config.yaml
n_layer: 10
d_model: 128
n_experts: 32
experts_per_token: 1
d_expert: 160
d_shared_expert: 0
activation: "swiglu"
moe_layers: [1, 2, 3, 4, 5, 6, 7, 8, 9]
router_score: "sigmoid"
normalize_top_k: false
routed_scale: 1.0
balance_loss: 0.00204
balance_bias: false
router_cosine_scale: 10.0
scale_expert_input: true
init_std_router: 0.0373
lr_router: 0.000894
n_head: 4
n_kv_head: 2
head_dim: 32
vocab_size: 8192
norm: "rmsnorm"
norm_place: "pre"
norm_eps: 1e-06
positions: "rope"
rope_base: 10000.0
rope_fraction: 1.0
qk_norm: true
attn_scale: 0.177
tie_embeddings: false
parallel_block: true
init: "normal"
init_std_qkv: 0.0394
init_std_o: 0.0
init_std_up: 0.0394
init_std_down: 0.0
optimizer: "soap_variant"
lr: 0.00515
beta1: 0.95
beta2: 0.99
weight_decay: 0.044
lr_head: 0.00921
grad_clip: 1.0
warmup_steps: 145
schedule: "wsd"
decay_fraction: 0.632
decay_shape: "linear"
final_lr_fraction: 0.0
batch_tokens: [32768, 65536, 98304]
seq_len: 1024
doc_mask: true
z_loss: 1e-05
train_tokens: 386000000
steps: 6427
dataset: "wikipedia_en"
Below are experts of layer 3 (counted from 0) of a mixture-of-experts language model. Rows are named router (the router's row for the expert), down (a neuron's output weights, with its number) and show model dimensions 0-127. Each number is 128 + 24 x the weight over its row's rms, rounded and kept within 0 to 255. Numbers have three digits each.
Before each expert's rows: "raises" lists some tokens whose logits its average output raises strongly, later layers aside. This comes from a sample of Wikipedia text that the model never trained on.

# expert 11
raises: "2", "1", "0", "3", "4", "."
router:167115167116094101149115168147150108096130143098097135133159150144090199114142145121105143133103164134130151121151134149177117140140116126128142108096096140106185130117175133119106152131152137135107140151147118143145127148137143110170106103076170149113100117120102126115171134134108147110136162082131113113139103148130145119139102147071132114120139144128154107131138166175161125156086
down0:095168166113125140149113123092109137122111151109119117141125155122111122111138083120169128152140134129101149123114164162136069117088137100115143150089151131094156105084137118128097120123119113153125139121132161139172143103099199118156081090156112137102097138097115174130183143107120164138090127109141168153118121162143098129148133137102145134116124129123101105138144142174112155104133
down1:096136106136136137105188123119114170160113163141110144134141168114132184094114099105135104140095136137136162176158115120126123154089137140133145113159177116100130156142167141128139108141129121147127128136089121102109101152155142175132147135136132119162142151134140153082149055106120129096130107111116100122172153092131132144144145192142153122150124151139131093123152096146116155123104

# expert 20
raises: "The", "\n", "|", "==", "S", "-"
router:136155134135074106145149170116123154144128112180123160142162152127064157123146144117101166149153139150103126127122101142135117133128092150147169136154123169127143154183104113134142153155151158124115088130113115089089132118155093121162099131089112111085091137118125088104181127150081119137130120126151123132163111150104123102130078104117122097128136126170117124116100130130101143137124
down0:107135148182111138130167115121140118124144128138159149101121134134117110147138134098130148107107093118203100149141108106134090122116106106131129138148147132144131152117120169174175128164156108127152133126124103104153117118158113081101139127116137139099119148115120111137131096161178075127101100061084119162114146097149130082136144145123129128156097165113123108149156071119104116120119
down1:142151154147161182115138141152145154123100112101130136158132108120154132141113135115109139172140151126135134149128160140131152110087145098141120087106150096120168170090078123125145117157156131172104120136100121122140131162126149141128104135134120134116117114113064092123150171096098110165116107132152099114162124112113150149102148072137093095152081140138093123176082116140128126128160

# expert 5
raises: " ", ".", ",", "-", " in", " and"
router:165178119114103127131114116091120134086125180132094189109146162089125123098132138099160167166136165116104179130112120134129147107110144144089159107104091135136150156100118122135141136114137103118118133182212082130114138153148128119114128147130107154076123150138102094136124090174120142128119128111121147131136134127135127163140117142117091127121115150106138127148111162145106121158127
down0:109163132144115076103110155123141094098113125146150136147188134165127154112124114152140137113149169141123157154111135126068192141134113101142111132086124104111106146119134100108123137114110112146141108124109145112122111138103092096145099159137104116177103148109143129102109151100142141173134110130107094104138161148151122127123097105112085089126133127160117132137132136096140133110215
down1:146140133103117139179134183121110103097117132167134140107128081109082140145078149158113089151112148138122139165119133141091114145129107091121151166102130166129171097121154098155125148161128099125121136144123139128146114143096132128120136120093159134076161154146152099133144103166104092142173131151144122099149113146174128149124111101134146118159151146141123104107136129183106104087149

# expert 9
raises: "2", "d", "1", "st", "3", "6"
router:087158111125103151128172142157115108134144128124120174108131126124092182114152163106127121162104158135150137117123168114151120099099123149075147088144146120164179107097163143119123121181162102126159152113115124123149149081131138094117123121111110146104082129114078170144152128140077111101123123114136127135127114135160121127103129116079120125095157148140141147150145129169132136164101
down0:084121138161089111131128163147147108131122092139098133097108132054110128138134181106118151110132122167102104121154121142094156081096106142169161131165108123099131112111101143154147135118172101128142109131083121167128127132130155103189105136127131152154130113156119121110150165132086134109170127130110115141139099139110134125106135087092098135129171134129109151089129168155104118127121
down1:129124139101136151118158156136126070123140122179160138114125156116124139102090111093118182114116104145112121089131146085113154137131143135146141122124107147132105145105110085156119111153109146129152165143122115150179103123154141129136100142176165110116158158144116147095148111111111165118119130144116133138131141159127145136113119169134111161122135154122079116100095040142166169109106

# expert 15
raises: " ", ".", ";", ",", " in", "-"
router:137092110106098173120134164114187132140118081144112152163145116144069150123105104137085083116124104122066143151154090131130155151164107159158122113162103129177147128147141117127108138151145158091125111106129126135131100156107125149166117120103126106131118123123117106143123122173090104104147153074135128145116135170120137146106081138102127133138104122153152155153081116129132117123124
down0:123103101118138124136096123120111125156100104129094079156135124131115093082135104113129101143148108131151142122100149123149154144070119069075171140156109176148189115148134128154078141148195115152057128116121115086081142124097115123138139122149159136122120102140135149121128116115133115120087107129135111145126101146155145113147132107141099138137131103132094149111091133132149130138133
down1:189160113130146121107121161139135098102176125167171137156129104124161149112160127145107086169108115089119095144172143091129124146108088121103101139146107137080153125110117145150134096105109102138145167098114114137160158121122138141119149116174112161087134094097138121126092129153127107129141127117125102128064110153141134115102126173105111100140102112108128127101109098156117139143096

# expert 30
raises: ".", "-", "ol", " ", "n", "es"
router:103164135146125100178099172099146166119116126156141127147130116110123136101135106117120149142093159177127113124134134161140161136152119132168138140169127105081166109207112108132139102182115112148144150106115128095140129112113125112150110114103092136072108107148147110097101096161123133090108156123108098108133111100140157113115104129117132151112119152095123143090152166155133119133097
down0:100154091107138122085152114117123110090142144130117141144130116105139103139165155091123126111138144147135153128124148095124114131125123173148110147131104159156153155131100145141116139132082146116159137134136138141142112148130093170075141150113110146108180144137101074150151134118117113122149146116160137078101080175136185119109091117144157136129120088095112183114124166134081099143136
down1:090110090114152093119156124128122101156089137103119156147094131145129139099143119102123130128117165169125085141119115144146107121159105145112098080155129100102112192126162102109138126118168173160131112115122117125122124150169138084116113151131133133119094122125125156163141133122084108117139145101105159131143115104100115158093083139102101095062138116163119127135142122123096144152180

# expert 12
raises: " ", ",", " (", " in", "-", "."
router:129137146116118125154164114082126102127137101111144121143147146159150169088123112111147123168160166153128129113118164144140152136116088123175140122105137171104164083144082096150122100136158167132107114111140132123125142136131112135141103153135100124131124121113076087162115106130119127155111159109116056143136074125087113142138104091085119104139125149152160129106100143138168123088127
down0:165129131131127146123173145120141129138112132140126155105107173154110090125130116170116131085107146100135095118115102125143142087117109132107157115136075124136149069156128139151108107130143112120160093110136114111154118129115131103109137129103116076106124117117150094148138127212151101151085132116093138174147160169160142096132136136142164132152130151088100159122090135153133140103090
down1:100145138104110116108118192146131106118127147131119092104135121110118181149120122109134110117115135122135112085191093127141132094113133113117119095121124109128100161085125103141163141141173165125167144150117100099125076113105089138134127139140146129114170130158117110155084150121148118150116140115162134146120105095149118134106177139047126096142163128136125159133147138184132120123128

# expert 14
raises: " ", " A", " The"
router:117159150145099126137147118112170116112108117143165140159187152132116180143112161149137109142148136122155088105168112135119134112126118106163129140139123132152159139133130131138103149149107171140091101161115104097112111151111109126128130140126165115117131144131140087110206129136092139106106158118131095114149105114095167143111146098117117101109173156107135063174149126154155155147108
down0:134146158153078171103133115141118109141112127119083145093096088105102084112144111132116130140110096174117096094151104180176148133126108146137117160112128122152126124149079127148118155163143103130098155111125143130131104164125156125157151123110090174099167111126139091144131098128116118135107148100128148098089148142166096140090116133113105129091148142142114169125106146132147104160091
down1:097127145116094099123135124155096112169140120103153135107153128109109148146147123091143112172148126099106107156118138107106122117173095147155138080118126145094125109135137138144153100144170165127087089143099129123150130117133180081126203120107129151144141136139138148075138089133114129104074099140147085133120125122117157128179145094146105095110136122118125147148159134116122138161152

# expert 28
raises: "-", "to", "e", ".", "ul", "es"
router:088162136164079157127132138153103171141129115164141136109200103150113133123125169110119152145127130129085120120136106144139123131139116141128135152154151108121163065123154071111123107133160136144140134106104111129130119151163102101112115118097182116115089100113108124128157103133132121117150154131145083092064107172142122112136123104112174157118143167117087112137142122131102138122119
down0:164141109117137157136090156095117094121125097135148164123139159097125113108139135141167111184168092108122094095157122165156134125151149122146145076122122106132098166106131118140108121079115114118205157127159105154155163146158093137152106139136096129130176140121122133133183119146151135095088125125142134145115165118139097132106130101151156123127100156130144109108101119118140155137117
down1:119165096123128123132128135136139167153088133124132116149170129167100132138122100105130127140119082124158112149151128179163115103126141095137108145144148144097086146134124124199184111128162112116104117128128140126098123115081131169149083108153168189127134148144139142124108127132146098133093113145164178137134138116177125117126095142149147133098096158130115098128147163125093117108103

# expert 16
raises: " to", " and", "s", " (", ".", ","
router:102133149113095121159136167106165098112115133147078128110154151147137095113188118140125155133125134121138142117152146118121135113094116134158137152098132080149087107170143125158135196127140176097110099126148110129147114174139133140157104156128105110131105125140106114115097064135123150152153118154125145108118086174115151121132149122117132083105120178142146161116109133124143133159090
down0:107144112121170154096129115142086111148139148092135103133123147152112093134147109136131082114126139151143123095124151123126094161128135074101122142094120127153098146134174147068103155099100127130154145129128120163128121120123176127119116143100108107151140152127095125158176117112177125120121124165157114148129079090156125110185110152134138166143135140098120136133117135182145133072104
down1:134081124104130077132137155144183166113136132157096106150119122129085145092143120147119081124133094160136122148143107119131100128152136139121148141114103084125119140164092088184131105125123112128156125131147097150125109154117116113130121149126103138062125128139113132135135120112150102156098230148171114139142136100141148102106137103126147123156133156135146085124126103122153107113126

# expert 22
raises: "2", "1", "5", "4", "6", "3"
router:104141113116076169145138174148112128097133123162141148113157141106141169109139148130084139147131125121109136123139123135175163090103146154117140151134150160166119099136123105149139121147145127091141103118172088120138140108157136078135107121055123143110100115108087136137145136159083130124146115100110134127116113105136144123072094127078108130149123174141160110143143139174124102154108
down0:131082165170095144111078105147120150133098096091102120144091096157083120171139118117128164129167174108138113157153130147134103116101166136119153163166113181138102123129131085158117123150127147105157148124102096134123075173095138149143142141102162162127114144132115120146155155110117136132124145154085138103124125105124131119121112152126119111125130144126136163124096083092146164142128
down1:100100126086161135120105160113120172146177119144121138154150153127139125158101113093145098122111112080162103131191128083122136157146159093138129160103087135097131086121125119164095137119137136106145160138109148111133149118087147144126136144114126102104169164097130145140102106176133094135149164140155171094165116143118133129140118124137186115134142100109117126155152130158105114128114

# expert 1
raises: "\n", ".", " in", ";", " ", ","
router:168163100106112120128178130125104156117117134089106154125142130080127140106124130155110139132101086150132116082126093097157140122125202133088144075130125146116154128140142101134133138150149136095132097194120104138127127143142127086157118153115123143079105156120105143128111118178123173135118140129118154187124094148146154113130134130100139100131164140131124140108122148099115077121126
down0:110152133139118094135128103172152127130082196134118094123103138152113098136129088116137105123133173138139117130108134181128143158162166060119137109099130147130112125101147181136124169128136143113143139149150084162138116107142115133115115130098133086156093137151153136130123092140122142109151077144123116092108153151139073140161138126123128123154162128134151109169119166168111127110120
down1:097103142182160114085125126114191141135121136115111152152141131139138158112141131110144134122130159130104108168145114157157149114158042161129099117110092144125122150117116161117156151114131138132142136118121155192111122130131143088116118143102089125088140108157158116115108116109128114121180131114079140128133110136138131126122074124155131122143078136168093124113096101093135144130161

# expert 3
raises: "s", " ", "d", "t", " in", "-"
router:071127093118103116159152128164140168106116141136132133118155123143148171117132129095122147181130137111112122138144145144106150117106106120136132155112119124115131101179128176143100187120124137137093120139123128072142173129142105087121106117136174141108113127149123136150168125134141147052099159098179089110145129110118180152156143110130097121121123122114149079144110138131113116141133
down0:128129107123120167157099112113145121122082161142153158109171142124132120130096112147111130132117134114146166089153139118133101145136138110130160132122147182060120129130136175104128159163131088098094141141151118181165128119151136118098107170063105127147109099132136122134112123123105156118134096122118098121119078127124110131137158100087174089155134133091122146103093142124156164127136
down1:103119130140124128123126122131133123132128123094100136090097089125119089124147119100140146152159111119134092137120135106168124126131125136106093089101139145169142138088102155118182141120171117124123119106112154103082131114113080130129128114183168094085119117063149125121110100121123137124159154127117142151179118142150103157119124106135113144167075066098151162126128114100167133116152

# expert 25
raises: " and", "us", " ", "-", "s", "ol"
router:146177145102116105110132119102120080129126085138147126153153146155134130149192129103092137163126164162133113134158113110147134101115118131067099140178104160131171130136135137131122117121131147112102113131156099145121172128158123126158144135082118111123096120134163131123131102131120113167125146126159124146108085148118124136097099100083128045099080104146141134129115122147149117132103
down0:131102088091047117120130139128165147103119100086132116173127142129133155140154121136142162133161164118141140147137134143154125100181117102146107104109116147112099158114132109122133144133100104153121124160175130158151132153165110112136103121117146096123127149155108122106115156093135131158151109144134105143079105126107126099165133129086152062084163109121105141102113149082138142121130
down1:146105152150060175076125125115147107133122125083098133118108161135145085117172134117107147097165148119133133124118098158129097144125126166129120168083159121125136136152091104093118122133153172125119109104149109091104177149116091162136139161154172140130123138118151132093141127153096153118137103130114138132168116120138117105119112156139121129129139142149191145126099116158154121174117

# expert 21
raises: " ", " (", ":", ".", ",", " in"
router:098131117166126144145122142128111136123125107162127084135191109104085148118146136112131124154139149106115092096108156174161140138166109149125149102114149115089103135170130151119117129132140149125147097115190128126120162068112129109156131143139138148115114132149132112063156130147092110149149135175147128096117123096114149171149125092115105117115146130155129147161109158174108106144083
down0:124091123150125135106162173125110135135141149142120102099128116095124079119123203117124146172105102092098115151175096101113133097060159134140138150160138147136162134121124127128173125112121123118094151122114114104101134139119114158153147152137145136130142134120171106107149122146145109135137152128141139131113131174130096149136146174122125180106131185162110144108096108109082130162141
down1:137069153133134090111113140168108127107136123144127119123150113120127141107147092135171102092098146126123162117086121090101135123154139102119089154120111122113160117145096076129178118127136188152115136144096130092150144078141113145116128142111127134120142100168113122155112132125167091152096124144147135153135150098158123125136168107081105137151103112128115180111148091180114146109108

# expert 0
raises: "s", "-", ".", "c"
router:147129099134098135125148159087182101132159154122111129152089154159138124083149136127148137144141110104074180119106106136125111131085141094123145130134116143099158145143160124176152109129144120104082138151154131141125107104127102091129080086115139153136111140156142092149169139137104125121161112122131127132131139132119134144076119129126118124143118138136195112121138150185105121143064
down0:147115119060120113124107131079127172129115124066155128138117111118136107126138173132104099076144146158119135101108114138127133120142127140061124123107127124120101146103103147064142165130144091111104128124152139147121106149096068125141108151121169120122093087183148093126131118141138124125131084150131116123130140090167138117097156096111141111098145145129161133134109124126167111122140
down1:108140170150125165112151112067133135101081099176138098126119083138157095127105126116130157091159128120112141126123105094119142110141135084111111115126181070105162112171166134127146125121091124116104118127158127111115118097134150136109115139168113157116171116131136143117103163125141120163124123102115168114119099099165125098081119074116088135102127111142139131115128127172116111115121

# expert 10
raises: " ", ".", ",", " in", " a"
router:082183102118097161144142116164149093185151142134116121109131153119082112096136185109140150147129110167089101137153124108125129132154125154123164120157086149107138127102119115160130143124152142127106164186170116120105143078121100125136119115116140138099104091144134123148132105163114098148120184133136111111133111158127120118107119105106116136145172175121118151123113167106117136151115
down0:145074124113091156167106155163101175101130160137088123140140129125160110119112117124111102116144133118108120111175134115136113127153161112123108110163154150098179105140136107178114125116113122089148139180114148114149171145099135126141178106102112101110090111095163145142092083133115118098108125156157102119134136144081110128112130129105125104084119133123127133153127103075132124163131
down1:132129135129125157130112097098138115101151127103163116142116138117139133129124132119134150127144079164112159138111133099088110073119127104087146167168145141133106131162108137111169074161109148148132101147107134097130114119089134137100111116140151169122152117136144166127132116118156118133165100137074150138112134121090127145085129194118129135147137051141144150110084125128156179140144

# expert 18
raises: " and", "-", "\n", "s", " ", ","
router:121117163159135106139112132097124123130147129171091178137163138123120135106102128150119103134154121138188076108131120113169159100136131138130153111137153147151133086151112153113144112126143127154157129097129113088134131133118146120149104141103157143098091101111134121112160111150136129110106123120114119113115137199092157138143099130064039114146140093086117145129156125151149145136123
down0:131137147140102161098148143114105151149113135138143169104157137145126070135119143094136120130158164066145132120112098104142141096125112162122115147096132114140149117134143124157169113110116141118149136086125139110107128140105144071150121104127123163145151107145154110110096109160120098125141094096158147053160134145161152163128088150134090146113121179121102133145186115130123155144115
down1:134121107114141138138116090107119120136128122158146113025107089115125128117168108119119147137099108140122058116118115114108144136139192130161174193166120147121091145160102114102121135140175153104088130134087132151135119101116140113135144090126156148090110122113121166123145147115109155139109103131106136127107119116153157125126109122150110116115132145120095145154117090113116151113135

# expert 26
raises: ".", " ", ",", "\n", " (", "-"
router:147121148133085150120120160129145132118161117143098124139132150140112153092153115121045148122109097154124177134094156146132168107142164141088150106139158142148135146095144116162126158135116119093111105159191116090113129136124141063124090108129116141141119116107120096109109105148137125150094095105153107124141116131149149099104132105078129111112143144156134157116118109186152132121148
down0:164128157130173072117095129144089152105100162162140111120078140083118096115120099153125162127106113138117104100108116109117170116128133183130130127110134163159129151125140062134103144123107131113130078119119121132111134123109138162156133149153147091149108168100148111108130115113103157151099165118121095109144105104129094142113153131134124142112141096120080171147147115128139080111155
down1:201089113106130137125065132124140129136140133119177137104154125094153062143134088164143082102105151150140182145115169139092109121142139122115132146114134092143126125110102105099107105158119077107137167150143097095155123133101134177166122131132130146141091128122159138106141123108104101131131171155125131122142125109126095113159135151102145120114105128137139168144131125152137156133107

# expert 7
raises: " ", " in", " and", " with"
router:133107110142140135112103147140173127147142141099146138129120173130115143127128175114104131128126135133137144078102150161121119140125099128126152130199154125113141128122111103145103122119162139125130115160155103127155126151120089113125112099108172176120094156164161146162141149178126149126122094084102124147156104126087180132119112089105122074096161122154107079159114124164151125106122
down0:123103133139122153098134161143144149087128080134141108138131159134140121134144136126140119135174174108159116103077138147097127100139082118111116155174149150113149160136114124073128133136166181152138183128103116154141151139135143140123134113161126124121105085123147115158049151120130130159085142138108112142117095103141118115142118090123119076126174124136117124103131123115157122093092
down1:114123089126100139146086178137119102099121102119172100131090158125125126143161119132141121121132093142161127111151152097124121168144151147155086112141166137143142103113152123116143114124106077119128126159149144137131135101128137109107138156130150165144090141134155107134135107116150165113131140099138147147171150164115098149180149173120096102092143100123079112172135116181179125102149

# expert 8
raises: " ", " a", " re"
router:082151084138097103144112129113111116145144103141141112109169183141103117112116152109154138155101141123124133094072079084174137115154126125136140141131138172155164115125121111117117133137141146141145140099102124145119123101149136120135132142113105161097108110076094130134148125141121142137146142126124081111136120146113188178122134099112115154138107190182143139129147114104137127191115
down0:116123111143143144145166087078125132095147137140108129116150138105169150154125107126159128099160095179133098129141156147129131113144114120088102108149117171143118163088150113118103122077147094134110137187118131104177120128151135154148134087119111142124137106096140121137135151104124109148130143107128137190126159145147090133182124110122112115124125132132085100128111094151102191154104
down1:151132125189109104108148084145115130119141169093139128134145108129109163150139092153186136091147122177139171103149160131124138101117113122107112171158124084165108115133118115138121119140149104144142091109164116119118166103152128075156169159111104114127175128081095129147132164161108179130121154083115118150132168116123120138111140153123152129154143130148138117144128144158126114117128

# expert 4
raises: ",", " ", ".", " on", " (", " and"
router:141169143116087126172093151141170107104115124120111116153151121132135126122147195062140134138126136091117145120136124150139147132130151127152142092134105120110152120156154098119113134111161146123113117161150099132104092118166148110173083064080139128108095150134134153107116118157094151105131170118149128165152119161132156116144081132102146089154104148152142134165124124134124116154119
down0:098124102148108110092107091141160128130135140133121148178097107075138159103167120110113164121164105100156145142110119086133101110120131057165115134108132102114149117134160143149151121136145124108136141133147162128129100086135129114153123134113116140162165093116131101132169109104167129066116092106098151096130115160104090150124140104150134136140145161128105131106132124094134076135157
down1:123165100171098150102114098109106155134120120117146171164147145098137141139097142114162136140119140134136134120161137151125134150145108176086112179145090119093165119146135177148148135133196131136117149105117128143157110129102121094145138156085160151178116119141099154097123111161106128110132163120115096115117129142124093173139085132155114091116088137144129125129117158132138112175104

# expert 6
raises: "-", "s", " ", ",", " and", "."
router:188170132115099152131133093102108130114110139099143123121190107121107129138116139137131165126121126134142131116112123127135122083066111152105148147154102124157152132117145084133116132134146105103132123143151126093145125149144106089125104166113117140081128106124142149082123162137074122089154159130148097124127141185121119128152107103100150130157083139123076144149182142148126146125088
down0:183165120140135143147134088145095107163094094122141099119107106097099158121113161090106145137138168121143117148093119126136168119097119130129122146112116138137166151129102155093115145107138076131146128146161144146131123103111126158165132114114129182147124168092130158120181139076113123115147146139143151124148089151150187125160115174145167115104142117138120108106134129097124149151098
down1:140163105124137161087091137090102156111107154115140121098173131161140108137115132147133095075149143146141106115122105168176133163059129149135117147134154148126124159136164147124113139123115133113158099122164124102124161115154090135186131098146146140093129148150164126143097140156124131121132098101092143090141123119138106183095137136126151108125129150106123149102114088117148127116073

# expert 31
raises: "or", "ol", "al", "ul", "n", "."
router:104160154158119094108185128132121135080120176097136119103145099112083195127133151137132162155110131120113107107142136162141117112120150156112145143118148166133153149157104137156141138137135139113122142108177113137114096108141151086137102087129144140107127122101133119129145138135084108126144128132135116112121068129169173095087106134109087138168102126124106106147115123156098074139151
down0:115119139137109146129147101135126127105147099151083110108153137139141154169077064110168136104159121108139165104139157114159123082122113142151135133147123117093138181154135139167122111094177141146145103112143124123164126166119159130156085118093100166125124126103124108152147079164124119124102124117164097146150134077135138127133073138142114125139139132107137135084135092161145114147119
down1:131095148130102123161110141166113122130150116118092131146167122096098147147092137124121140131163151142159076124097150063135153156117110087114105115113125115122140137123165140154150150161132138098145127152102179096121115162112141170094119113159118100103165136140126108135124161125158114101126077104130129096152152140092123137104138102128142111117073065148102120093149155136117151154137

# expert 19
raises: " ", "-", ",", ".", " (", " in"
router:122130127139133116137134182127127080108086151149152126157165128133099118117149146123111130120142116125133085110115141103131097088106125125156115151126122141116133130122121130120133141154137160129127070137147121126118172118154106081153107142121161179134102174151136077114197117149137108092143113122125096119122137166067141141170126101110162113121193148116114104173125115159158140120147
down0:162082139108154114188108123159152146091085108142166179113117156131117150128121108133135097118129135140133116111129147112097134116118092124167147118121157082110094092129136154196123141089102128105114118154097136126147115136129147147087162135086155120120173086139117133136145122161147135115134104138138149107074123125157161151096140140106150088145128099150162148143092118122139112160124
down1:102151132106136077132156106104122124110162133106131145115115146158146083133124146094139110164119095175154088086137153125121158151152095123151149162115158128105115138135109186125157120115115080108094148113095134146138070113139145145143115132089139119155116110128131139166153145096123120166124111153105159162092136144154124130192141132107102162156145142104128178087142123122136123134126

# expert 13
raises: " the", " ", " a", " their"
router:088123104157113136156162160149130100132099124139128138134159150124093135094148157110113164144107122171117095100103094149172146145106108148130154114178147132121145083088141124160148135145139166141100131163126084119153130173123158103136134123091151125089128124127127116101135118176098115140149102101154110123168078132138146182111134138091075101113119132139153108151130128123119092111106
down0:106145125187154114159131093141129108134126138111164131090151149129130089132133132096158110091116101121118136140156072139109129124136149107145107085120101106116112091121134136154142136131157139117128167146134086112157102114127121162097139173106142091129171142129104125101156105170145113175141146116098145100149108158096090134199135111096141160112157139125129108099116160116162166131115
down1:168091120119126139104158106129132094131122109106100131117161121103127138086108134134151109137140088140122116121140175146151094167154121168157141113135105145146127150108075160196112148101104141114148131152198140105068127148140119135137140100109132112118138179105193109166117133157114114130133112114124138129101124130172119162136080122123130097107141113133117139100156135095144121127153

# expert 29
raises: " ", "\n", " in", ".", "e", "s"
router:132167153088121090140128120130158155134122103147117133116143114171098118089136100140115161115136153156099131119152102114161133155109113108149137133104100096104103154147145170154151156101101140114132099149138098105114089132092191140185080105122115137107101159121111151128093122136141126099120119131116159135119103172089116087107124124118129094129085193150148136110116139131111109158150
down0:138125128110131132163116135132113127080118186137087159142117126123112121134141143115070147164108098132151181133158123135103135127146136163113142095143147141093135142112146094148113103120146113116148092142155115155103109075122162167115129127116164100138121163112146142122137108179137147139131161122130124135064095114099138142117112118145138118150185114097155150157152142118197084138130
down1:142126128172147126148157147198121106083106160127125148140146151079124109102143104136177151126127119117156143116084129116112102152137084113107109081160204143101150135111086143123119099106138134124135108162126139108136162092106106119144123122131106129088153140101105075148124129149110099126123123151100130125130090133145126126149133148090120151092145137179119117119114109159166160129146